From a checkpoint of a small mixture-of-experts model trained on Wikipedia: 8310 steps.
Below are experts of layer 4 (counted from 0) of a mixture-of-experts language model. Rows are named gate (a neuron's input weights, with its number), up (a neuron's input weights, with its number) and show model dimensions 0-127. Each number is 128 + 32 x the weight over its row's rms, rounded and kept within 0 to 255. Numbers have three digits each.
Before each expert's rows: a language model's description of what the expert responds to; "gets" lists some tokens that make up at least twice as much of what it gets as of all text. This comes from a sample of Wikipedia text that the model never trained on. Tokens count by the router's weight.

# expert 58
It responds to: Early pieces of Latinate words like ex-ec-ution, comp-elled, col-lect-ive, san-ct-uary, and prefixes such as "ag", "app", "aff", "disc".
gets: "ec", "end", "d", " comp", "ct", "oc"
gate0:116153156122128138104161149126153180161193100149096100166111138087106110137177051104131120186116157097125080120105121158157155135071107124173124127143166217130117138155140120131147105125068075079105124175114185105154164084178112152107101109082112141191166124142145162102108133081158088150158199131128124100080060137127144096129187152160102111137127091077106110126125119157139191126073
up0:166129082117129101062142147177212125117125151126180134138155163098081155144097123121135150077078073160137124106055137159111143119102128177104213128117176148177108142140120128110120107157125136095125111112153139147159135178137118119118179113063094110183125120142160165152078079079147133095177161161180128065090095132119086110135113036152157089103130162149088130171142133159144154150129

# expert 31
It responds to: Capital letters inside abbreviations and country codes, mostly in sports tables, such as NZL, CAN, GBR, IRMA.
gets: "C", "D", "L", "R", "T", "M"
gate1:084118158154132116110120136154172087214097092119065133097096123078097106142171173143125126119074125101154124139105111130144077104081074158137181163137128166135123072110123109155114105127179120054151149058127131187115131093105123153164169191120114138114126127154133183167091151104157133080136129137133142073144159152111089120101159169085062144046118134083108144108161152187082115118139
up1:127090120104002136119087114132190190126158164095110098135191123054153129120117096098158169114117107099157091089087160110119164160082111113097175070171131100096128112108134100130103144125132114110145125154099160118143186135110068111110150101066122129107136122133073091066110152121134159118114169119080129136110186107152127130146110087141103145209132167157146111165147119152130172068108

# expert 34
It responds to: Dollar signs opening LaTeX math, currency symbols, opening parentheses and quotes, backslashes and braces in formulas, chemical strings and code.
gets: " (", " \"", " $", "$", "\\", "/"
gate0:120117121169134131060092129093136082163112096076175095147154149193139134155099146116020166128121163205101095131078128139143112147096096088054179160162118106126122137085112159075104102092145072159123122109160096119119088181110144107135087139136144169145093106152132112108124116123152106133145140144177146149160110117091063098119153083078083194140115076140078124148137112149110168083133
up0:129140158176092137109133100129120130162060121123162140111151135087125110170101078119115134163118194167148175139142124149121130166099108150154158138135091119097092116111120171096123125116096111128212071140114071079069131176100139113174068149157111183197151094183154124137097163121128158125109143164093174152093106135097067150076123123092102136081190097158106184071134145183158118086145

# expert 57
It responds to: Whole-word stems of everyday verbs and nouns in biographies and histories, such as found, work, play, design, record, held.
gets: " work", " found", " record", " design", " film", " play"
gate0:099116114173143114196090175126116123128084184133089107148065161125125122162176155089169113104167073126178118102070109098153113083133121167119109100138135109152182108115080178118147136147155082179138104180099123142112079151113126118139119086140129134119086155094067094122197142131052169161111104077158134128116064163124150099078108118177098091096049106106145144143108106170144110152123
up0:160134143161044093067137025155139103134163120112066179167096110101121131139136162157133103129097095137126149096119065155085136152124151135146062140141142088136141188171146135168150114099116113129099116112101158133098126105110076124173126114090111156095157055085162180169093131106084088149151086088107099108138121091145175139141059153124157139096139111125095087150134179166082118133176

# expert 63
It responds to: Middle pieces of long Latinate words after prefixes like acqu-, cont-, ass-, such as acquisition, efficiency, interior, eclectic.
gets: "ic", "ion", "is", "i", "ant", "in"
gate0:132096086126141182132139115150128110103156104165127168135108179111101058110169058122128109140155188188098119111120161102184155111101158130125103099120123166118138117160075083124157077132065129160103195080145133123073087106164113095083075081151055119102112130119106145138142139070107162188173109110142097136060147123087164117065173150119136106121175183107132131156131140120072128132127
up0:161159186094125123183116127149127172065118154107127145147151119159159127071068117142089101131148131133131096091139127176107098151104188119104104129134204067115176110140095088126118116109115154082156177136116148075052180142102129152128110151124171143145110151152156166154181092090129101156135154141250116142161130135152125185085093172159139124162181061114143135113125141124140159155139

# expert 3
It responds to: Common English given names such as John, William, David, mostly mid-sentence before a surname, including name pieces and place names like Prince Edward.
gets: " John", " William", " James", " David", " Paul", " George"
gate0:113169112159126146106094109091173115147104115167197147154107104159118122174132098075149101055172089093118118164123167115104140175158141117154137111132093132116113074109119141114140091166168176076172094039196132131090119149175180113110165109137157117175158179109107127150193196122135112160136159150135094149147098148128064092091186117095164126159111134104096140129144166103098076088118
up0:177093166094147055152134091092098082135149141156109126163103080166090132146140132112118093093163155074077153167140162099080105131122092171110177127102121113106132127144122129088130094140115155101144126122218182166104078136109137109144080148160161078136160107113090045143154111141053082172147187151128130149162126158088173093189131123153147174125135094139160080157120127118125157178096

# expert 6
It responds to: Two-digit numbers inside pipe-delimited tables, such as sports records, league standings, goal differences and percentages like 26–8–2 or 16.41.
gets: "13", "12", "10", "14", "15", "11"
gate1:091104156078096123088173142122137132140131121142172054092151151192077102148142107126087174127121142123115138127117153126117075110130136122201099057151142146140160138135097140141132195138167120067141116122140079190160147186111188146128074151143111167141107140159144180144178134140150099121118110072109185117148090103062158062149145108090126132074161136105170068154150127157108158135067
up1:128148132148108067100093146169104121189093174093139156086133119131124093088095092115149128108085128158149112121086097122150130081129127100116174104157144117077146154177199121165125134108078199159162119092118153126155104156199137118101072082139186121157108083162065137145176150174144118173044153128133110113133144184144156197132124107066114075108164102083122135116100135147149143151163

# expert 47
It responds to: Pipe characters opening new rows of markdown tables, often fused with a capital letter, in sports stats, charts and discographies: | 1997–98, | M.
gets: "| ", "|", "- ", "|  |", " In ", "In "
gate1:183173110170146118169118135154161090148184118153100116104128164129104080135156105152058161167040121169114142113101181139158163103103141076166083130123161175097174116151119128135113076129114166188156177091165131193137103142082144140157149154152119126124095153052098159134158116169166132125090093126098123120148095113124079098154114130141084170190108113113122092093096076171157139170167
up1:191146119083169138099141096163147173130120130125138155170097129132121120105158079132137162102118121099096180186113143146143129181162141090138088062049118149150171138071156092149121101121146121130129134100131091078138124163146143143153119104134100114110159121159093153200170161166127151092133123092069144126132102088158118182081179195079062155155146180086180088122140085118069119111177

# expert 59
It responds to: Verb-derived suffix pieces ending a word stem: -ated, -ing, -ed, -ate, -ive, as in concentrated, accelerate, depicted, stating, attractive.
gets: "ing", "ed", "ated", "ate", "ating", "ive"
gate0:070081082112089130143140139049120168080110110103103061130091125127111148117097090164145186130107138150109086084099087184118087107069160084093172137130118123158087169095130110145120145149188108152112146097124108075091102098173077191146126110143152178114131177074157163112144100111133142077102106156158155197145140176112120128149134163105108156105139127185125128111149181136155128116204
up0:145173093115191121085132159136115006161137193097087107111129114125105104125069113102141164103173122126133140116133094094093084127164071119107121132161122115152110118143144132132176041163135080050084114169094156124138177113156127159147133148159113169087097088108094151117058157140093092173119134086121182078154124135082117105147107082118146145092163125103100149161147155152122156142113

# expert 61
It responds to: Opening pieces of names and words after a space, such as Mag, Jul, Ang, Mar, and stat in statistical or statement.
gets: "og", "ig", "ag", " D", "ss", " Mag"
gate1:185120134102180110108090139129124135085129162153092089082118131183116157179144113093130143139150111086101117100105138170096116147078144165132151086085042110181190130175210091134073097118147137159173107141113171122101194137099148072111133168120087149047114140069147121195114130130128190127138118112146111145150150151156119145140134117086108114121086151099163122167151113108179161128075
up1:107163103152128077134145081126134088104136101115110081151178083117112088109139145166140131113100151108201133183106118151099115140159144114151128119097186149141083131131170133132097112152128167137077034166120119156114147135111044147109159098171174127109117081128108093096080106136127076177103187111143087170147135160099109108199112093098130165134181211086099109125087105129186162147132

# expert 22
It responds to: Periods closing short abbreviations such as "pen." in football goal lists and "i.e.", plus decimal points and some commas in numbers.
gets: ".", ",", "–", ";", "%", ":"
gate0:153191149102099097100155156185143040124112180104144127113141062122218074119146055089145144075118116131113091204111123130155113094168125102106127139090164105125158062122061153124123138126142141121168071187096092125126169073090105140140112127123097105126125152118100147105182065138134096143151129083144173126153122108104118109132123116166148083116121179185100120158137094141126130087156
up0:195138144101160128127161145179134061142157122151120091194102127199108097181109153106056119170080118081084140157125131138164058117190127171179136161150126120158104162198147164142156090124179135144094086184147141152131158144102055144111144115130121097139159115175153137168149095189098203144088101126120122138089110118148119130149122102177132133161158150122103117077090136157145120115141

# expert 32
It responds to: Digits after a leading 1 in years and numbers, especially 8, 7, 86, 87, 88, as in 1816, 1777, 1885, and coordinates.
gets: "8", "7", "6", "5", "4", "3"
gate1:118182145160138114094146123093133153145104126138135126138107147088136117161081181113110138090098113214089188145124108105118126108083096118096078175183150071097154174084095089136134168158150118096178220110126142157190103119091135213106171159118188146143167113111165123143087084095125086133103158137089144130075128146166169142155125132167107111146106126162169104108138103146067104165112
up1:075149162140158100152133121115163108192138124166088086153111124119138145149145110115164119145130126146071118080171121143091109103129095114089094128216121084004106122109136107136135128160178128100113150172146178139159114151100154076113128187160089115109173107108116147095145112125141125103139147106158090101085129125132117090104110077066079096147143209173092102173204164128119110157131

# expert 11
It responds to: Word pieces with consonant digraphs, mostly ch, Ch, Sh, Th, Ph, Sch, Bl, inside or starting words: interchanges, Championship, Shibu.
gets: "ch", " Ch", " V", " ch", " Sh", " Th"
gate1:155169136189164158111132123107092147106106126129126116102114168121127124134107183125146133153102072145108117165158075078149152081109156176129209086062171154130079086161136110080157148070177165094106056134139178155138122148114115139136118058118092067148089114122123158147127150109067151173155081145150139110121171134132180111105154135141115130106091102081082134182149144157139126186063
up1:122125167095124072105075101131157103162182139135174131127109100103107119132077136059112114129139098132120087161138105181087135144100141133153150175098150158115153152126129150115075116193099170145201149110125086154050143154169147112093154164073156068142090155146124106084127082141096146087134156134161087086142093180080112103131074098132137179113116218163067100114129118119093161144118

# expert 56
It responds to: Nouns and verb stems for events or acts after the, a or to, such as end, final, part, act, contract, return, qualifier.
gets: " end", " final", " act", " part", " compet", "vent"
gate0:175124121112100145127163181125139116087179180158137200144168109146136200121119098106201156122097117118136124117195121197117114085053133133139134059093117162115127117185166100156097091088131084079066112149124144108131128120126154104101116128104177126066102125120126073114114140100126129123095153106167094144086151131139201102120131194131184120099106113102166148128090075155116125138066
up0:123154106154113091146128180100133122137178125077126078128152126153135168109116152118138142074074149136172157135108146153140171111131159167183143084081126092090108117146062159104087096072153149112150157201155122162201184207104137119153148151082208183103148194161147078121130087126134131143176155132147079088105159112131163102116138140154108107142115137063117107148109063115124140126106

# expert 40
It responds to: Lone capital letters starting a name after a space, comma or "in", such as Boston, M-assachusetts; in C-amden; H-alf.
gets: " R", " H", " M", " C", " P", " N"
gate0:166159163100160166140102088113143126117147132167117185104126118162134199112111036094110126124160137133139096091197072128106107105162118155135147194129183089153117124033160133125124109144100092108159160052129087143109097102139133171163148126109118101170174124093135118106097114098176139128087137115152104139123076174147134116117100131050114092137154194112122175161104160166121095141186
up0:084083118115131120136177162125096101176158147135091141151154087126130123106140171076114065155118087155143144156101182148103146112159139088195139110125077114193166125106099115140134090087170116188116114095123105091109140139115126167109153100147074054129140162095150114125144223095184147095118197100124127145134160109137164169092110132161133161121089111103147063180134108131091199174107

# expert 24
It responds to: The article the and merged phrases like in the, of the, to the, for the, often starting a sentence or an object.
gets: " the", " of the", " in the", " The", ", the", "The"
gate0:084117154122142168101100083121103132068147108080176169145104137124088094149145080183139143158099125176105196153133087128157123140157089125159142132099141177090151157079151107114093110104206096128106102178105122153130114190103163105148145171225156101147142102069104186174106128119139175098130157129099101118133093151141074147171131092105108171130146172152071150133146098123174159106171
up0:155130142144168103118112096084140105083108124149094114095187089089114138096165076174070162091133128099127126143127176105114083202154069125133093149190163139106138145131143158067181124108125112072159106127114088129085103110129149150104112156102051084119103089165118174132061152133183185080085187136072141098111122136112083136109179121158099173090114107128150126104166108137150104137166

# expert 54
It responds to: Noun-final suffixes like ice, ary, ity, ue, ame, especially Vice in office titles, plus vary, secondary, Issue, Deputy.
gets: "ary", "ice", "ance", "ue", "age", "ure"
gate0:133115111181185141051127101101152118134141146093151114095164139147137145158162064175106111115155115103095069117103127049181117107155209158140113165139055146142160114099160153090090121144167088115066151124129143098096140090180159096169162166079117129088090094071102148124141121119181124180152095185108109138123171103094089140101144111135107080090100112153144122102113131193154103125122
up0:138115140124127138185144141180098125169078140091150145146109135122149155155067072169143134179104129108121101152126146123148098109138186199222100161140063147095112126164134128119112171125143088126173077137090146164159153146156101116124113049118177094134144180166134138140077150145142121098209130081096128153139142145174114138117096142135149178087113132102077093056105114099202150140113

# expert 53
It responds to: Lowercase consonant pieces that start a word after articles or prepositions: average d-ensity, sc-ript, c-ategory, tr-oupe, b-iosynthesis.
gets: " d", " c", " t", " r", " l", " p"
gate0:173166123145117219133164105127160162138106113112131097178100096122112120123115073165124128171118132157185109116180167104100083154080147138142123164084138076140117148163102152099116140164182132117186121201122093121121138157081124139189108125195161122036135162134181124125102141099112075148086102117114121127167168132055121147065158133079132154157185077108130137090129144108121147145107
up0:081136119162156107124098150128063080174055101158151141138131110120152143132142194075128137098103105089103091132100167102129129144094144103124088157127172156145144152125128135081151106163081087097148076116188134188172144100132127103131153097159119114098111184104171172133108076216110162156117095128182176119131172162120127198080109146132128098105122092091154156085121156103171125205111

# expert 0
It responds to: Word-initial or mid-word pieces like st, St, e, f, sp, kn, mostly in names and words such as Frost, Steely, elegantly, Knight.
gets: "st", " St", " e", "t", "f", "nd"
gate0:128129145101138224107137135099146057123142148190069125086121116091148134148087083115108139133132174068150105118081198156111061136145156143080088087132137114096133129166157147143061140095142161122129153135148130131102143132103114161165111096093121100083143158105157141139111128174139109137179151054138078146153200137182134126117151150094094110102113079110133075131156115140094127145229
up0:093133119129108134131117150082098122134155191130091146103175162119101148127160103171116156127148146107103129127163107116135161132134162138163103153086129074111151163081150087111072055113212123188126153142084131149083110152113135139145160057088122131130127088202065177102135102121115146144126202201102128125155157160139132151045072146179146116100087092109140127130126120136110208139147

# expert 30
It responds to: Single-letter pieces g, l, k inside words like Emergency, Senegal, oblique, spoken, plus 0 and G entries in sports or statistics tables.
gets: "l", "g", "k", "0", " G", " L"
gate0:131154099138125103080142100103096098138110133179094077094113153123122147123120103117085101118080137140101063153127106132139081127149141101088050174090161093149077136154107201146154083141061167082134172122093102079116141181121147118114145107043135142129179153119108167145087128124114104095161173163216122036148150123128177103165138132087103112121146157140176128149126124162109167145125
up0:096130082135098137140082170106078165147186142118121126146143152133110165070160158131183117073137147139133080163120074114137132128130075075116087077099185044101140117194120102144167095128142199159160129155166111126132149178149103184144187125129167114147050142101183130076128159094089160124152108140168148100122150132144116132098173148144168094115135134144093118123174193123113107080113

# expert 37
It responds to: Second piece of a word after a first capital letter, mostly D, as in Denis, Denmark, Dublin, Dutch.
gets: "en", "in", "i", "un", "er", " W"
gate1:081081196152086141143104102107075140183070167183084146127197099192132103088116128129089109130137145099161143152101136110066154104149110182140124177128054091171153130122123106087132217132199113148128089126186136162126081150173151181097139090118167143084109152107110110117130113117115089087089090103149138108124126110099140169135088136145118120120164112135120085125156117095139188145162
up1:168108151104033167096167149098131163095061145138182119094104147149124116107201126124117176115141129139177109196098142121125128128122119077113125122138132147135088104111147114080114163133134143131099147151070114116152087133109148153087136162089168198122085099171118127080136162070149147142075143156120119117169169104151119096046153145199105076075144118150126180150148165138157155150066

# expert 12
It responds to: Mid-word ur and similar pieces like or, ir, and word-initial stems Bur, Tur, cur, inter, as in Saturday, configuration, horticulturist, Turkish.
gets: "ur", " A", " T", "or", " inter", "ir"
gate0:136119123104103185111134159120099185174091141152152133126159165077201090131130141135160103089161087063103094107129099147121161125155156147114113134156118057149152096158134106149104127198153086143152136107081110093107139160109149113165090143109115128162144170096050077104147142076163170135081155171162150134113179180211144114186079131108150087147149078101123087139145128170087129111163
up0:109119188113157146107151107118107104149079168098094143136194142088129110110096041109145098165178158134104155089085186144130162128164142072109063133163125134130144120115140143056120142110094148143128124113152177065138164179177126145149058140114136159064063145121109112153148046171137134139148093137178097145152158108115118140083146132141090145073123166168157165104164131145173119156096

# expert 9
It responds to: Short word pieces inside words like hepatitis, sometime, emeritus (it, et, omet), plus single digits in score and stats tables.
gets: "it", "et", "5", "os", "4", "6"
gate0:168133129082121119162140139140159091103125192143145141203111192187089136137133120151101161167137153112099107132165237114153097065181099141129124077139132151097126128154093119152172104114071096086197110143100154128120111101139115101197105101183097173066134138151095156143169167100100133132173112157124180135117137149134147130116150110147164103147131142157155123155154149151069177079076
up0:118117106087138117118106137093094175112135100172144126118096165157091158131114123129164140139093098087113127174168065095194096135134120126120142084162174162169077072150128083168169148115103159154096071156157134112186168143097149092151165150087129144146114114208152081132073180038115101100168150133097158097153147129107149094086122126068149134156160133089128127120073112171104165086088

# expert 7
It responds to: Adjectives and quantifiers after a or the, such as new, small, many, other, different, often completed by -er or -ly.
gets: " other", " more", " new", " most", " f", " some"
gate0:106106199171112101134128135151120027102094121070053135131128110124173126174179188077116157138146126092105132159084200110145173096121151140124096074128148061132095151111129079100162134109111141123129120183151070069146119146148094144098075124159091146111070129114175125118113079085124132143166134105118165173155109124103132136124164124135098137048147130128095097148187121115133130164093
up0:129091057177126079096134118082162111150126115097086161132100144104149172115111159098140118054121130107187186158145145164188185044061099185139134100074087082116104087106111140148162094137088076062125143064170118121128141137131145137120117136086101143156084167121136091184152135120149077103145099108127145137162141097180165109124197119151114114131134124151121106149121159129103118077106

# expert 17
It responds to: Bare space tokens and trailing-space pieces, mostly right before a digit, as in Category 3, c. 68, round of 32.
gets: " ", ", ", ": ", " of ", " in ", " the "
gate1:206196116175108120098148078123143132137089089148178200150119187150122157145141099138137119162163122104100135104137133119163135087137169146132119173115115112156080127163107127138177096207255122158188177096092070160180094105134121092118126093114127113146082124122111155163143178114165128130136130076116108102124166066119164118146127093101137119108058133111125133117128095142102143111145
up1:112157135111152144159118082097134120163053086089125217118088134184170140200095093145079087131146144053142153120120069120164109112204147141120135142120130101181145110093137119177138098211123164142129141095119139156147110104097148105120081120162120073176100143128173167141098134080109100130113088129167113139102147132140130070111139094141101156137097097127097163104149134112130097226145

# expert 5
It responds to: Hyphen bullets at the start of lines in infoboxes, See also lists and credit lists, often fused with a capital: - C, - P, - D.
gets: "-", "- C", "- S", "- P", "- D", " ad"
gate0:130170163158185122162105115138084087104129149165180154082107138143190140130122149112119082091121144159103118118111120036093168113094183141097188126177121121177104081155143107164188137139111120131171185085073161078108132148136084164127101140082093085196148093124084099145168140135128154128084142124138148107165164095178121110098112127130163144051121140112189158110146119144178109151158
up0:066154101163122128127156129056152157126170109112105077136092110082161112164114124121161174210100133121159108129099174113152079109126145151144137155150145205077132127140147108072152119104152147180106102155194094107136128171181132100130127101109151121110087167118127115091101117097147136179083090089087122118125156148100073149149118099178146136166103064153077134107091121087124056081065

# expert 52
It responds to: The letters j and z and Slavic letters š, č inside names and words, as in Tro-j-ans, Sen-j, en-j-oy, Do-z-en.
gets: "j", "z", " Y", " K", "ij", "ham"
gate0:144105136154188144152119150124146159117103157118197113144114156131161132191134064154124159140119101169105125108085209138117118188095106175176145098128142082144140126129202129134105155161121192103103150068124131105081188103145146103108160103100149085072112175096160186122143120164152173142150180171107139092140080082167125140126119104165083198167127111119170080106160118151155141102155
up0:162138184147168080151131080114087122099139084182148159180110062077104091102110144095165066090132159160098147106105137137085119161175151144088145113117135112067177094075104158142151099160107102114139113181151100131147124136116094097127091161107160105141152056178108104175138105099063117121082167143112147150146123147118118091130081119173107070104127107086099102209126120156106110079167

# expert 43
It responds to: Middle or final pieces of Indian, Pakistani, Japanese, Russian or Arabic names, such as istan, umar, aki, oslav, Karnataka.
gets: "u", "ak", "am", "ay", "ov", "ab"
gate0:082090137164111160120092180108109169164145168103074163087093115056143123184118126131137131118115089081121132119147123129108120134147170131098104053117111110159063110086114139117112139064120161121113070119087163145080131170110079154120117139149134170109137164113169088143145134110159095209128161130144126125174130160150084147107109198151084125154085151069024103166129132146078127106102
up0:170101157120162166133136117119083167145126134147140150170118140068127110198127147139094155126135145175171112158189152126100158099133119172117151141037133088130108169148101111137127111139159155139108090084150130149184071114146126142135151071124108167103210148104091116156113107177120180137155143168051108063152095148160142105148171179100123172084105065177065138150126133119104108095093

# expert 25
It responds to: Articles and possessive determiners before a noun, such as a, an, his, her, its, their, often fused as was a or as a.
gets: " a", "'s", " an", " his", " its", " her"
gate0:058193181124135121136193097124147098161163096086137120108107096137177136151157132078142084190107104143075075135063171168137109140166102158112137200148183128094082100077130159092086076105170093118125095133132116211125130107167129139125153094075100102132115136126113150171081146149188134104128111129103158094178116153066151120158146108120167128117143132153112194122101140145109134139165
up0:127050141163124141069123088126197136132156128143099120129143117195147176127228148132124072143122046102066158079101132107120148170152113119140105120083102152175147191126069164150150114119108192152128140131138174141113148126105091105146183121167097158116155161159085112122055167147143111171069149154116134107148153099079096128106154083119121117180115114166124079105146143116151123119144